Weights of a small mixture-of-experts language model, trained from scratch on English Wikipedia.
Experts: 96 experts in each of 12 layers, 96 SwiGLU neurons an expert, 3 picks a token, a softmax router.
Below are experts of layer 9 (counted from 0) of a mixture-of-experts language model. Rows are named router (the router's row for the expert), gate (a neuron's input weights, with its number), up (a neuron's input weights, with its number) and show model dimensions 0-223. Each number is 128 + 32 x the weight over its row's rms, rounded and kept within 0 to 255.
After each expert's rows: a language model's description of what the expert responds to; "comes after" lists some tokens at least twice as common just before its tokens as in all text. This comes from a sample of Wikipedia text that the model never trained on. Tokens count by the router's weight.

# expert 49
router [145  81 109  95 111 117  79 159 135 159 127  84  90  96 164  99 127 121 178  84 136 172 112 133 146 109 107 122 179 111 194  99  79 122 126 168 102 125 118 122 145 104 176 163  60  83 113 141  94 139  86 124 130  84  93 162 134 135 162  72 189 114 105  59 168  80 176 102 135  80 143 145 155  88 141 121 164 135 206 119 111 171 159 154 168 130 129 178 175 140 155 127 136 159 141  64 100 137 159 126 158  73 158 157 139 192 141  76 137  87 164 170 147 143 190 135  61  94 136 139 104 162 134  73 160 120 111 135 135 145 167 160 133 129  67 144 113 138  92 170 122 154 142 136  71  67  94 172 170 175 143 144 139 160 135 111 184 179 132 126 109 163 158  84 112 119 136 107 119 145 108 101 104 118 153  79 158 106 151 122 124 140 106 100  72 115 114 122 102  77 161 165 162 135 120  98 100 152 117  89 162 136 210 145 139  55 144 105 186 151 130 118  75 133 102  96 122 158 133 152 147 171 133  98]
gate1 [ 79 118  87 130 107 139 117 161 133 119 144  90 116 191  98 153 120 174 161 116  98 125 130 121 143 127  86 138 147 160 182 140 139 158 133  71 138 109 131 172  97 102 153 155 107 106 121  79 147 128 135 119 113 144  61 113  88  97 126 146 152 107 106 145 149 153  99 107 147 154 131 129 148 103 118 149 113 142 147 101 106 111 137 146  94 104  92 136 102  73 122 108 112 120 159 155 168 127 159 206 156 141 106 106 116 179 156  59 137  80 127 137  99 157 160 103 111  56  95 107 102 124  57  78 134 157 118 149 163 102 135 151 140 167 134  71 107 245 100 104 103 151 158 127 111 133 144 116 104 165 147 113 171 130  74 169 178  86  88 189 209 189 122 136 110  74 155 159 120  99 120 107 148  48 123 164 153 110 141 149 147  99  81 137 116 101 154 121 135  89  89 117 172 184  68 121  76  69 141 150 143 149  44 140 126 115 103 150 113 108 117 159 160  83 148 131 173 197 103 108 194 177 125 138]
up1 [111 143 151  96 107 159 127 162 138 172 109 118 145  82 157  89 189 116 147 109 171 134 101 124 148 150 136 123 143 145 122 169 133 180 177 148  82 113 152 102 145 119 152 143 142 134 136 148 177 121 139 119 167 145 153 161 125  85 126 181 129 135 120 156 161  84 159 127  78  97 168 137 188 158  96 128 128 124 156 111  91 138 125 146 178 138 162 181  85 140  51 146 163 144  85 119 158 171 141 108 126 128  83 141 138 129 141  87 148 142 128 147 110 174 155 133 140  60 139  74  87  98 170 100 191  97 149 173 145 159 120 113 145 130  62 113 132  79 153 167  49 148 162  69 115 128 116 150 113 109 130 155  65 131 148 132 179 171 170  88 122 147  76 103 195 125  86 124 103 125  82  72 131 123 125 129 176 101  99 130 112 168 161 165 136 135 146 129 113 140 140  25  91 159 163  51 102 146  89 166 110  81  97 104 115  76 155  64  79 158 116 121 104 184 104 157 159  89  94  93  93 184 102 152]
What it handles: Stem pieces of scientific, medical and political words after c or p, such as c-ell, pol-yn-omial, conom-ic, stud-y, Christ.
comes after: " c", " p", " C", " the", " P", " Con"

# expert 59
router [131 160 128 126 117 173  76 100 156 138  89 157 132 173 150 162 135  27  53 143 109 173 112  99 155 138 134 120 137  74  91 162 159 115 155 123 117  94 139 129 114 118 124  99 151 196  89 157 178 123 122 111 188 149  50 171 152 145 156 122 124 131  98 133 157  98 124 136  62 190  95  86  81 141  81 102  98  91  47 162 114  98 127 135 157 179  77 105 133 111 129 156 104 117 178 154  69 177 147 165  45 134 129 117 160 163 109 104 126 110 149 159  97 158 142 185 113 112 119 150 153 146 144 133 166 118 144 135 177 105 107 107 191 127 148 149 130 130  83 109  83 207 158  86 137  96 102 158  77 158 140  98 135 110  86 125 162 155  93 146  96 106 107 121 104 107 151 154 120 104 106  80 141 162 161  92  79 143 116  91  91 158  69 119 127 145 160 165 102 190 140 128 101 150 175 156 133 119 159 124  97 156 120 173  67 159 131 159 166 152 127 108 106 135  91 136 115 132  69  93  88 105 156 137]
gate1 [ 80 109  85 126 135 123 168 134 126 110 154  87  77 151  92 154 109 171 147 112 108 110 141 117 125 145  57 130 147 142 155 123 112 134 142  52 174 117 159 156  61 105 117 150 105 129 131  93 162 128 136 111 112 158  82 133  99 128 149 135 169 120 128 168  77 149  87 113 162 143  93 148 129 105  93 160 103 157 147 102 100 146 124 114  93  98  92 127 109  99 102 139 136 127 151 151 174 101 134 212 153 154 129 111 121 210 143  88 159 100  99 120 126 168 179  93 122  99  83 114 105 138  63  49 124 137 128 126 141  92 167 136 153 163 140  82 110 202 133  94 143 133 129 139 118 149 166 116 114 160 138  96 187 139  71 192 188  64  95 174 190 217 126 161 109  95 172 175 129 115 147 120 164  89 136 163 135 132 140 178 172  88  80  97 135 106 114 124 150  97 120 146 202 137  73  96  76  56 148 148 178 136  54 107 142 125 129 142 134 113 129 157 147  98 138 119 159 165 120 131 200 149 138 145]
up1 [ 97 156 150  68 107 173  99 135 135 138 122 114 136  94 153  93 174 147 158 107 154 110  85 123 127 153 145 127 150 131 108 171 132 169 181 126 114  92 155 118 112  86 142 118 162 137 137 122 202 142 175  84 199 191 129 172 133 130 153 147 137 163 135 168 151 105 170 143  85  94 107 139 155 138  83 142 130  89 119 122  93 138 142 143 138 158 148 152  96 164  49 181 189 118  80 145 157 207 117 138 103 133  64 140 132 171 131 112 135 167  84 166 146 166 174 162 155  92 123  88 122 120 187  84 203  80 168 134 127 117  99 105 168 114  84 121 122  86 136 134  96 161 155  99 165 155 120 127 111  87 128 125  55 153  94 133 192 169 176  69 117 153 105 118 176 135 140 113 108 148 105  70 146 141 119 140 150 107 100 128 102 138 140 142 109  98 134 126  77 164 177  75 124 147 153  55 107 117 120 189 140  93  96  89 109  86 134  81  69 147 173 120 121 181  80 153 108  71 106 123  88 175 117 146]
What it handles: Final letters of capitalized codes and acronyms in sports tables, such as ROU, KSA, TUN, CONCACAF, plus some the/by/against.
comes after: "N", "E", "R", "S", "O", "U"

# expert 53
router [170 138 114 182 129 136  56 128 161 181  76 108 164 180 142 156  75  56 131 106 146 156 179  99 168 187 201 167 109  90 107 187 138 174  89 126  73 171  97 109 169 177 151  99  99 159 160 131 107 131 135  93 160 137 130  99 179 164 124 108 130 106 109 130 132  98 100 142 167 147  99 135  94  93 184 102  94 139 100 110 151  72 103  97 109 164 140 175 107 188 144 104  86 132 192 146  84 186 139 175  80 179 105  83 104 103  95 104 128 152  68 146 196 108 147  99 144 136 137 119 160 145  82 129 165 103 150 147 156  88  88  93 133 143 168 151 161 138 122  97  66 201 140 104 125 140 109 125  95 171 133 101 105 123 130 113 108 117 136 115  95  97 130 136  82 187 144 150 165 147 116 199 117  96 144  84 124 119 150  91  76  95 145 158 144 109 155 133 130 133 108 165 117  85 110 147 105 167 191 104 108 161 145 126 169 137 108 104  98  98 110 122 113 117  93 145  76 132 118 145  87 104 170  93]
gate3 [109 124  98 157 160 112  82 126 105 159 165 122 131 179 162 159 128 144 136 162 212 131  39  96 111 131 138 155 184 119  61  94 145 119  86 139 155 117  97 140  83 103 164  97 173 136 150  98  62 131  83 147 149 128  98 175 110 159 139 109 142 151 155 155 115 145 186 122  92 114 123 116 124 127 207 169 170 101 128 141 114 105 137 128  70 106 106 134 177 167 104 152 121 105 104 119 162 183 129  93  99 155 160 163  97 147 119 151 124  68  69 181 140  99  87 172  97  76 150  98 140 172 208 119 205 173 113 194 137 109 108 139 150 130 138  98  50 113 139 124 141 169 145  97 144 133 116 120 156  80 148 100 158 157  79 117 123 110 115 146 117 139 129 121 103  95 120 112 187 118 147  92 139 120 131 110 158 110 104  86 113 148  80  82  49 110 136 116 116  65 131  74 129 120 116 131 186  47 135 161 172 160 108 156 134 146 143 160  93 105 139 101 101 120 130 132 151 114 133 168 109 189 187 135]
up3 [114 187 131 215 124  89 112 125 116 143 137 110 137 101 100 151 116 109  97 157 162 123  87 118 143 104 116 104 136 104 112  88 199 123 134  91 161 131  93 138 118 165 205 135 149 133 145  93  72  98 123 156  91 184 144 173  80 121 135 110 130 168 134 163 120 110 116 120 140 196 117  63 111 167 183 148 173 134 146 127 121 107 164  71  96 115  55 121 140 162 132 130 157  98  92  91 121 130 123 150  97 167 134 150 121 131 127  84 159  59 150 133 144 141 121 179 171  78 123 109 140  91 215 108 223 146 132 155 111  71 116  87 156 190 107 127  51 115 147 168 124 146 140 116 101 120 134 127  78  68 151 108 137 119 109  69  90 115 147 169 111 165 114 108 117 143 144 115 188 135 163 144 126 195  94 125 143  80  95 130  56 124 126 102 109  87 157 109 116  95 154 100 214 118 162 182 188 108 147 146 134 113  97  99 130 152 142 131 129 115 121 142 138 104 178 152 121 145 147 157 121 195 169 146]
What it handles: Pipe separators, dashes and numbers within table rows and lists, such as the cell bar before player names or rankings.
comes after: "\n", "|", " ", "F", "1", " 4"

# expert 41
router [174  67 140 156 148 137 121 156 169 194 182  85  83 112 139 171  69  18 170 132  77 133 215 195 177 169 101 123 109 158 129 147  76 155  97 127 140 125 163 141 116 139  96 106 114 158 155 158 138 177 114  90 112 131 137 108 156 130 150 150 116  98 128 155 123 138 119 135 112 167 115  81 139  76 132  99 105 144 135  96 141  68 159 109 149 121  89  85 144 167 189 153 152 132 178 144 102 109 165 147 115 142 120  71 119 165 105 112 185 102 107 125 161  97  71  76 161 132 120 147  54 156 130 101 174 114 126 155 172 111 120 119 143 156 187 168 136  89 134 130 109 130  98 192  87 136 147 108  75 134 134 131 111 157 118 129  75 103 173 157 110 139 101 144 105 176 186 157 126 113 161 185  83 176 180  90 148 169 144 160 121 107 146 167 154  92 176 121 115 169 175 171 161 112 103 156 135 107  61  87 144 140 103 161 116 176 135 138 142 133 104 178 175 144 115 133 121 159 128 137 112 146 140 147]
gate0 [ 92  97 118 124 145 158 185 115  87 155 157 116 107 158 150  84 132 152 139 127 122  95 106 191 118 175 108 168 147 108 123 144 113 116  89 139 117  57 148  73 167 162 165 138 118  89  89 154  76  93 140 138 189 154 122 158 120 115 116 127  77 141 111  95 148  81 127 128 163 172 219 152  92 184 180 192  85 142 152 120 100 146  48 143 109 131 125 116  91 187  82 110 110  95 121 144  94 147 100 142 117 108 124 191 155 126 114 147 109 149 157 184 144 134  86 102  67 132 124 105 177  98 145 191  68 167 134  80  79 115 129  77  89 117 112 128 113  83 165 115 135  71 177 123  98 134 151 123 136 134 146 100  84 139 125  53 123 155 170 114 147 166 142 136  93 134  99  87 128 176 197 130 111 118 164 163 132  88 137  96 124 163 177 139 100 149 145 123 127 126 103 123 113 104 142 123 189 166  76 160 159 124 155  67 147 136 148 137 103 100  94 146 140 158  98 210 138 169 182 160 133 107 114 173]
up0 [103 158 114 108 112 113 103 137 134  75 152  86 154 117 138 122 113  79  82 100 219 173  82  85  94 144 150 105 162 134  78 139  88 136 142  65 139 126 114 161  44 110 140 161 101 174 115 160 111 166 100 117  97 115 149 161 153 175  80 136 118 119 127 154 154 174 116 134 122 108 125 154  49 120 119 109 188 103 123 103 118 119 179 100  85 143 137 151 214 121 149 183  88 132 150  89 103 134 103 179 121 128 141 119  75 120 148 147 112  76 160 124 127 118 125 135 142 182  98 100 110  85 200 151 153  77  81 204  69 101  76 106 121 158 165 150 135 116 108 124 130 112 143 129 132 151 150 173 153 183  97  86 118 103 100 123 104 103 111 134 157  64 146 121 152  97 153 142 135  84 161 186 143  85 139  82  67 136 130 137 106 117  53 185 172 148 155 167 204  97  97 173 179 152 127 102 111 122 138 101 156 131 157 144 103 122 157 168 133 120 149 155 103 159 139  83 174  94 128 158 152 152 141 136]
What it handles: Capital first pieces of given names, mostly women's or men's first names in tables and lists, such as S-usan, S-ophie, Al-vin.
comes after: " |", ",", "-", " and", " by", ":"

# expert 10
router [138 136 123 218 141 110  78  71 104 115 131 101 155 190  80  73  68  95  74 164 134 162 111  71  98 142  79 129  88  64 124 133 129 126 128 183 146  54 114 123 194  92 113 103 157 167 150 166 142 135  92 119 163 150 140 119 126 142 150  94 116 140 126 122 161 130 151  79 147 124 162 159 121 144 129  99 112 134 118 106  89 141  80 109 112 156 150 116 119 126  82 141  49 158 121 187 110 132 101  96 153 149 190 110 128  85 155 134  68  87 113 152 135 103 127 160 132  86 132 113 137 145 150 176 144 144 107 113  84  97 123 118 143 127 142 131  54  98 115 105 150 138 107 130 117 139 168 115 169 136  68 159  78  95  97 126 157 127 168 141 190  96 184  92 140 107 165 105 159  76  65  88 162 137  86 149  61 104 118 120 159 112  56 125 101 164 139 145 129 172 129 125  86 173 170 123 124  83 149 134 147 126 121 200  86  76  74 113 124 150 183 170 128 159 115 132  89  81 171 169 134 133 142 161]
gate0 [122 108 117 117 115 141 204  88  85 150 175 123 125 134 127  98 149 154 117 138 131  91  98 187  86 181  90 153 146 116  97 149 111 136  70 127  99  74 164 111 140 150 151 132 118 105 102 180  89  95 115 126 179 134 144 144 137 147 121 124  90 168 105 125 155 101  95 139 189 154 182 172 112 164 170 182 109 120 190 127 144 126  43 173 116 147 151  99 134 165  70 125 102 135  99 109  90 137 115 142 139 117 126 201 181 130 142 161 107 134 140 164 107  85  87  87  72 121  76  96 180  92 117 179  80 144 166 110 113 132 125 143  94 145 105 144 124  40 166 112 152  67 168 129 123 123 151 134 123  96 120 110  97 147 132  55 133 147 196  82 122 158 177 130  96 126 103  73 117 110 186 139 127 104 168 152 150 112 118  96 150 138 174 144 129 154 106 132 154 114  78 155 137  93 153 129 181 152  82 139 158 109 174  86 150 111 186 145  89 100  94 176 155 140 105 188 110 193 180 149 141  95 125 181]
up0 [ 90 195  99 113 123 106 101 123 165 100 151  96 163 119 139 111 119  62  90  99 189 160  81 106 101 149 142 101 131 114  45 165  95 139 141  69 117 125 126 160  59  87 110 134 142 194 171 144 146 159  71 106 118 104 165 147 154 157  84 154 122 137 114 164 149 166 105 121 154  56 124 142  56  99 119 138 163 126 114  96 124 139 158  90  94 164 144 129 219 124 100 180  78 134 146  99  92 148 151 150 119 155 130 124 108 147 157 149 120 104 158 144 112 137 164 134 143 183 114  95 122  39 155 133 146  88 126 191 108 107 115 111 143 146 152 151 149  98 101 104 131 100 149 159 112 149 163 171 148 147 143  98 147 116 116 146 130 117 126 127 153 102 133 130 125  97 156 135 148 101 120 173 154  49 156 104  39 151  74 189 111  87  50 157 149 131 153 171 193 107  87 188 155 114 122  60 114 111 131 105  96 149 151 131 138 104 180 157  93  91 140 137 112 113 123 115 164  88 100 154 199 123 155 141]
What it handles: Closing == and === of section headings, line breaks and sentence-final periods or quotes before a new paragraph or heading.
comes after: "==", " ==", ".", "===", " ===", " ="

# expert 48
router [182 101 150 122 174 148 123 138 158 129 136  91  54  80 152 118 113  48 143 103 137 145 117 156 174 163  91 122  95 179 190 100 123 106  95 136 130 178 100 106 158 113 144 122 125 162 143 113  79 136 148 169 166 162 129  99 105 150 139 136 135 162 160 141  51 128 133 106 136 168 110 117 154 170 141 165 172  94 194 117 131 166 134 172 189 137 151 151  94 174 107 161 173 164 166 164 127  75 103 127 132  86  85  83 113 162 130 129 125 159  84 130  89 108 151 126 124 155 138 119 148  77 100 132 161  93 123 167 135 100 102 177 171 176 141 100 128 119 126 132 141 158 120 137  71 134 182 108 156 143 168 194 107 181 190 158 144 157  99  67 123 110 119 108 119 155  92  76 111 126  68 162 141 145 129 180 106 145  89  75 147 143 195  95 118 116 103 164 144 120  84 131 199 119 170  93 105 105  78 115  87 101 116  97 103 137  95 105 158 154  53 127 154 149 176  98 138 164 157 135  75 109 190 148]
gate1 [ 90  80  91 130 156 120 144 145 152 109 153 105  80 171 108 136 115 155 167 127 139 116 126 126 123 146  72 127 125 138 177 162 117 136  96  57 162 143 163 144  86 105 166 128 122 118 136  71 135  96 114 125 113 158  71  98  99 100 142 146 163 122 123 142  97 175 107 142 168 135 131 147 163 113 130 160  84 171 149 112 111  98 146 109  70 110  92 149 111 114 130 137 138 113 172 150 156 118 140 195 167 123 120 120 106 209 154 122 119  90  88 132 139 154 169  72 149  57 121 112  97 147  67  77  97 142 108 100 143  98 125 131 139 153 130  65 107 227 114  86 139 136 128 145 117 160 160  64 125 178 135  84 154 135  68 166 144  75 102 171 196 188 123 130  98  76 156 163 102  94 126 117 125  99 135 144 131 103 139 146 174  78  88 113 180 115 146 145 137  84  97 119 163 116  73 133  44  65 127 134 155 107  46 110 139 117 110 125  93 123 113 155 148  61 167 113 129 207 117 174 148 175 153 158]
up1 [111 136 145  87 139 167 109 163 146 125 118 128 136  80 162  75 161 124 146 111 206 124  84 129 133 155 135 137 138 151 110 181 129 151 156 149 101 117 143  88 137  73 180 104 130 136 145 106 155 117 134 113 180 136 147 142 125  98 154 156 128 134 139 169 134  88 164 144  57  89 130 141 174 152  89 141 112 144 150 117 102 146 149 134 130 145 163 147 102 167  68 191 171 138  71 133 158 200 147 106  95 132  69 157 133 154 147 122 108 175  97 184 130 164 138 132 157  85 156 112 106 101 182 110 170 105 158 138 134 138 117  90 132 113  69 104 137 111 147 154  86 164 156  90 152 117 126 107 124  72 130 119  45 150  92  97 171 162 180  50 114 143 114 114 212 121 111 121 110 123  90  53 130 148 121 126 200  86 106 124  90 140 155 122 153 124 129 147  95 147 140  62 108 152 180  47 105 131  98 144 139  76 123  97 118  83 120  82  63 155 148 115 157 157  91 171 121  74 109 116  65 203 106 144]
What it handles: The verbs is, was, are, may, can, and first lowercase pieces after an article or verb, such as the l of lancet, comp.
comes after: " a", " is", " and", " are", " was", " the"

# expert 51
router [112 146  99  71 101 153 109 153 163  93 147 101  85 115  80 201 131 139 183 119 103  96 109  91 157 174 118 114 174 135 184 111 115 111 149 159 117 130  64 190 106 145 140 103 101 112 126 153 138  84 166 136 109  62 116 129 138  80 124 157 168 146 191 151 152  86 108 151 125 101 108 153 120 100  65  63 161  43 142  96 147 164 157 201 159  78 162  97 125 153  99 178 109 145 121 122 127 108  71 122 141 118 151 158  60 111  93 139 165 136 122 118 135 101  63 159  91  87  88 196 153 131 106 108 119 163 152 196 139 168 198 116 150 124 120 130 154 138 154 149  90  76 145 148 102 170 118 160  84 125 170 102  70  64 117 149 157 115 136 160 159 134  54 135 130  98 113 186 148 136 113 106 125 124 141 147 136 158 142 201 138 101 133 113  95 120 116 114  93 133 107 137 119 134 102  83 138 194 123 112 157 134 114 152 135 126 173 140 121  83 180 144  95 149 145 132 144 160 109 187 160 122 176  83]
gate1 [ 86 116  80 143 137 123 150 156 142 126 154  86  77 194 129 117 103 154 143 119 131 126 125 141 146 135  87 170 137 141 165 138 146 156 136  89 152 158 147 155 103 118 155 139 145 101 147  79 148 116  90 113 118 166  84 110 100 140 141 141 153  87  93 159 124 136  69 118 149 115 130 158 142 107 148 145 105 155 175  92  89  96 123 118 106 121  64 142  80  98 117 159 105 101 127 134 176 126 157 199 176 151  91 140 103 210 160  83 137 108 102 114 120 145 180  95  85  66 124 104 117 138  83  88 111 166 120 109 155 118 157 127 127 122 126  93  89 228 126  83 109 157 122 134 134 162 168  94 121 174 142  99 165 151  77 180 162 113 115 146 207 191 109 135  96  66 179 179 128 147 150 109 140  87 126 111 150 118 163 170 158  99  83 100 118  71 154 102 107  92  92 164 158 119  80 125  38  72 141 134 193 153  89 161 155 134 120 155 103 146 136 141 133  88 191 118 170 198 144 143 180 183 136 144]
up1 [141 170 132  87 105 141 113 141 135 164  90  91 178  49 137 127 188 112 150 112 163 101  83 134 141 165 146 120 145 159 101 181 117 145 188 131 113 101 132 123  91 122 143 132 136 138 142 153 163 111 156  91 165 186 152 173  94 114 139 183 121 137 127 174 149  93 170 147  79 119 137 142 177 142 130 131 135 141 161 129  81 145 157 124 116 168 166 180 103 168  74 148 176 134  86 128 149 146 135 130 125 128  89 169 115 124 152 103 154 144 124 143 127 187 140 145 151  96 150  96 136 121 184 105 205  98 149 157 135 144 125 133 144 122  89 115 130  63 167 149  81 147 144  89 144 119 143 112 114  81 195 147  34 146 126 115 166 170 175  55 112 141 100  79 148 141 124 127 117 156 105  72 129 127 138 102 152 117 115 134  79 148 164 158 106 122 163 134 100 131 164  48 119 160 152  34 136 168  92 183 108 107  70  97  99  59 149  76  80 183 127 109 107 189  88 142 142  97  94 113  96 174 110 167]
What it handles: Middle pieces of non-English names and words, often with accented letters, e.g. Javier, Zavišić, López, Val, Vir.
comes after: " R", " L", " G", " J", " N", " V"

# expert 7
router [133  41 135 114 194 150 126 140 149 114 148  89  81 114 151 142 141  40 132 127 111 179  80 146 178 157  79 130  79 179  90 156 160  85 122  83  67  95 148  94 164 128 122 129 155 157 151 131  99 137  60 145  90 107  86 133 127 119 105 123 124 103 121 129 117 125 107 122 101 191  80 181 149 152 140 133  96 168 133 164 129  78 104  86 180 169 130 109 102 159 127 124 116  90 176 103 101 122 188 166 118 129  99  82 141 135  97 135 128 113  64 146  48 154 127  87 154 133 115 184 123 144 102 164 190 108 136 161 124 119  83 195 171 139 152 168 100  65 147  98 122 110  76 136  60 105 128 140  97  76 129 126 137 144 181 146  84 104  92 122 109 123 102 140 133 174 124  97 118 142 136 123 171  99 125  86 141 134  94 186 157 163 111 123  80 119 181 194 171 164  81 172 192  97 153 135 159 108  72 133 145 114 124  79 123 157 115 130 157 115 124  95 150 155 161 164  94 113 116 128 125  90 140 108]
gate1 [ 83 102  71 186 142 147 130 146 147 104 165  78 116 149  93 128 106 150 150 103 111 153 144 168 137 104  69 135 111 136 177 151 118 150 113  76 165 128 162 144 106 131 147 150 102 106 147  97 117 108 118 116  97 179  93 128 103 129 156 112 163 110 116 153 114 164  88 146 156 129 153 149 132  83 147 135  77 145 145 111  91 140 124 135  84 111  91 121 110 121 123 117 125 125 164 127 171 117 138 195 164 158 118 141 125 195 120 128 120  89  79 132 118 143 148  82 107  71 110 110  95 157  97  71 123 165 133 103 117  90 159 157 157 190 144  92  55 212 121  99 126 101 105 146 110 167 147  71 119 171 138 116 162 129  51 190 158  74 100 169 211 179 104 138 100  66 191 119 154 101 121 130 182  97 141 145 144 108 149 157 181  92  57 131 167 125 124 146 124 100 105 133 172 122  69 147 109  91 144 158 179 133  57 115 161 124  98 138 119 104 120 140 158  60 155  87 147 194 108 173 193 140 123 176]
up1 [117 150 137  41 110 141 122 146 148 164 114  91 127  75 148 109 166 118 153 115 184 101  76 148 141 183 151 121 147 154  84 164 157 177 169 169 114 110 148 100 110 109 129 140 152 134 136 144 183 121 154 120 210 137 125 157 114 125 140 159 138 139 122 159 134  99 157 134  77  90 114 134 164 153 130 142 117 120 149  83  98 115 122 132 158 140 169 172  71 144  62 195 192 135  72 143 150 188 138 109 120 126  42 126 138 141 154 100 125 173 112 178 148 157 165 170 167  81 132 114  97 131 165  95 175  90 158 140 116 108 114 119 182  87  72 105 134  88 171 140  65 156 138  96 140 138 120 110 104 106 142 118  88 176 128 120 166 194 180  59 111 141  91 114 172 131 119 139 108 126 100  53  97 123 144 146 179  93 113 127  98 132 162 107 120 101 139 110  99 145 133  55 111 148 187  55  84 135  98 163 120 108 120 101 124 104 142  85  73 145 156 131 114 166  91 140 122  77  87 106  90 193 104 129]
What it handles: First piece of a word or a short word right after with, a, to, is in song, album and film prose, like num-erous, se-ize, of.
comes after: " with", " a", "ed", " to", " is", " of"

# expert 23
router [200  70  96  93 176 205 133 130 126 165 172 108  73 130 170 154 103 135  97 116 167 197 149  84 125 144 138 136 125 113  53  72 128 142 109  94 141 118 145 114 156 100  81 103 147  89 158 171  93 102 137 188 137 101 157 130 139 145 101  90 175 158 106 161  95 174 131 118 120 166  73 113  80 139 157 144 122 193 171 122 171 103 160 173 168 113 120 178  93 134 151 183 102  99 132  73 141 119 156 135 107 163 131 134  74 122 136  94 151 144 135 121 119 158 145  89 159 173 137  75 155 201 103 149 176 117 124 190 107 132 139 113 137 120 162 165 126 136 117  91  83 110 158  75  57 123 156 116 160 163  94 116 128 190 111 127 107  85  62  84  99 112 145 121  85 112  93 126 127 138 127 122 106 104 138 117 129  86 137 116 106  85  71 126 156  83 154 183 170 119 133 162 149  86 151 180  88 101 112  95 106 174 168 128 155 103 131 165 137  81 108 131  50 140 163 132 133  82 144 113  93 104 148 102]
gate0 [106 115  96  89 122 141 158 130  94 192 132 132 141 192 136  86 126 158 132 128 142  96 106 187 134 138 104 170 121 106 115 157  97 116  81 143 120  88 130 113 177 167 194 157 114 114  91 168 103 109 166 128 212 136 137 126 154 156 112 125  66 152 133 116 153  87 104 132 167 168 205 165 108 197 174 173  96 126 161 129 129  75  63 166 133 136 147 148 151 197  56 114 123 117 134 129  94 103  97 130 103 122 148 180 150 140 147 169  96 138 170 189 123 137  98 102  83 129 112 121 181 109 132 169  54 150 174  69 105 114 104 129  87 135 102 135 134 123 157 127 135  52 176 119 105 151 138 110 144 159 103  98  94 159 145  47 128 146 186  68  98 155 166 135 121 133  75  96 122 165 197 127 126 114 166 165 109 100 115  80 122 125 161 135 129 136 135  99 139 126  83 122  95  98 151 137 149 138  83 130 134  94 167 134 155 131 181 117  78 142  98 187 109 146 128 206 125 162 157 127 114 100 169 148]
up0 [ 93 156  99 127 150  95 101 131 146  88 154  86 160 133 146  97 108  83  95 100 193 132  53  72 115 123 131  79 135 123  86 148  74 106 131  83 121 107  98 152  49 110 129 107 137 180 166 114 133 169 122 100 121 116 158 129 168 168 114 147 114 122 128 134 145 192  85 116 111  86 139 146  48 126 136 138 178 107 101  98 142 123 146 101  83 163 142 131 200 134 121 198  89 145 171  79 104  85 119 159 133 116 142 117  83 141 168 142 107  84 193 151 111 148 144 140 170 187 125 101 123  87 177 143 155  73 134 160  66 126 101  71 138 156 157 149 120 109 100 148  98 128 153 138  91 175 166 152 171 199 106  73 110 113 124 127 107 118 100 130 148  93 135 121 144  94 141 157 126  94 143 148 177  84 136  85  64 159  97 179  70  82  70 165 160 163 162 135 150  89 104 170 136 147 138  96 128 119 100  71 126 118 121 152 163 124 124 134 115 129 127 121  73 157 137 106 177  73  99 191 184 145 154 129]
What it handles: Line-start list dashes in name lists, plus clause words such as that, which, one, because, each.
comes after: "\n", ",", "s,", "\n ", " one", " The"

# expert 8
router [124 125  76 103  95 129 155 124 164 104  81 112 140 132 121 155 144 143 157 108 145  52 116  98  72  43 104 159 126 149 153 104  97 113  83 130 132 111  59 119 101  95 161  80 101  71  74 123 185  82 125  89 104  87 146 199 133 117 111 146 148 122 135 107 105 191 120 154 103  58 175 158 118  93 150 117 125  63 145 140 139 199 201 123 126 119  94 123 111 112 126 116 154 145 107  86 147 157 113 141 112 125 173 144 139  93  86 124 175 106 173 142 128 113 123 127 148  85 105  76 145  98  75 131 115  42 123 107  85 114 149 145  92 181 170 110 114 137 116 162 170 120 177 186 159 135 140 174 136 108 179  97  83 160 136 111  81 111 111 171 178 137 112  81 182  89 128 136 133 179  76 111  78 156 173 146 118  95 106 107 139 139 120 136  89 101  85  84 114 114 139 152 163 149 138 135 163 136  85  77 106 143 175 149 141  69  82 128 120 192 140 122 133 116 143  93 139 172  72 154 156 126 107 115]
gate0 [130 137 113 124 115 164 180 128 109 150 143 124 123 161 133 113 143 153 131 127 157 107  95 185  89 179  93 156 127  94 104 182 102 147  55 128 113 105 162  82 136 142 153 128 136 111  92 168 114  65 138 157 205 150 133 152 119 155 150 125  81 143 107 111 155 111  99 133 147 199 236 158 115 192 166 159 115 137 148 115 120 133  89 132 104 163 119 137 101 200  75 101 111 126 125 117 100 140 102 143  95 114 137 170 172 115 133 154 131 129 147 171 157 104  82 116  77 146 109 103 186 107 110 199  82 146 177  93 126  97 114 120  86 129 133 143 102  77 151 124 147  59 176 119 135 155 150 127 126 124 130 102 101 146 128  89 121 124 204 108 119 181 182 110  96 141 104 102  85 157 172 119 127 116 161 170 154  80 152 119 108 148 147 210 126 151 135 105 161 134 124 155 127  96 192 138 176 143  58 157 119 126 152  78 151 139 204 149  84 128 113 206 163 155 133 172 124 195 176 111 131 102 113 156]
up0 [ 90 154 110 126 112 109 106 176 145 111 158  95 138 118 145 100 116  81  82  93 178 170  93 102  97 140 109 124 135 137  65 136  97 115 142  92 118 145 106 154  38 107 141 127 140 184 156 123 123 176  94 128 125 108 158 160 132 156  85 132 126 111 113 150 151 148 133 133 118  97 126 137  56 108 118 133 144 114  98  72  99 131 166  92 108 114 141 144 194 126  88 199  99 126 153 118  84 140 147 158 117 134 137 120  78 166 154 119 117  89 176 157  96 121 159 101 138 180 127 101 141  43 192 170 192 100  86 217  82 124 111 106 141 166 151 156 128 171 107 112 111 152 172 110 101 161 205 155 117 168 142  67  82 149 108 117 108 131 147 124 154  98 154 118 142 113 126 138 148 107 124 173 164  98 124  84  28 154  74 146  89 130  66 176 135 137 173 202 196 105  49 139 134 131 133  74 123 126 124 115  92 151 141 145 128 132  99 142 128 129 168 118  81 137  98 102 167  80 117 166 116 160 133 124]
What it handles: Short word pieces just after a prefix or first syllable of a common Latinate word, as in inc-ap-able, dis-f-ellowed, res-p, adem.
comes after: " ", " p", " con", " m", " M", " dis"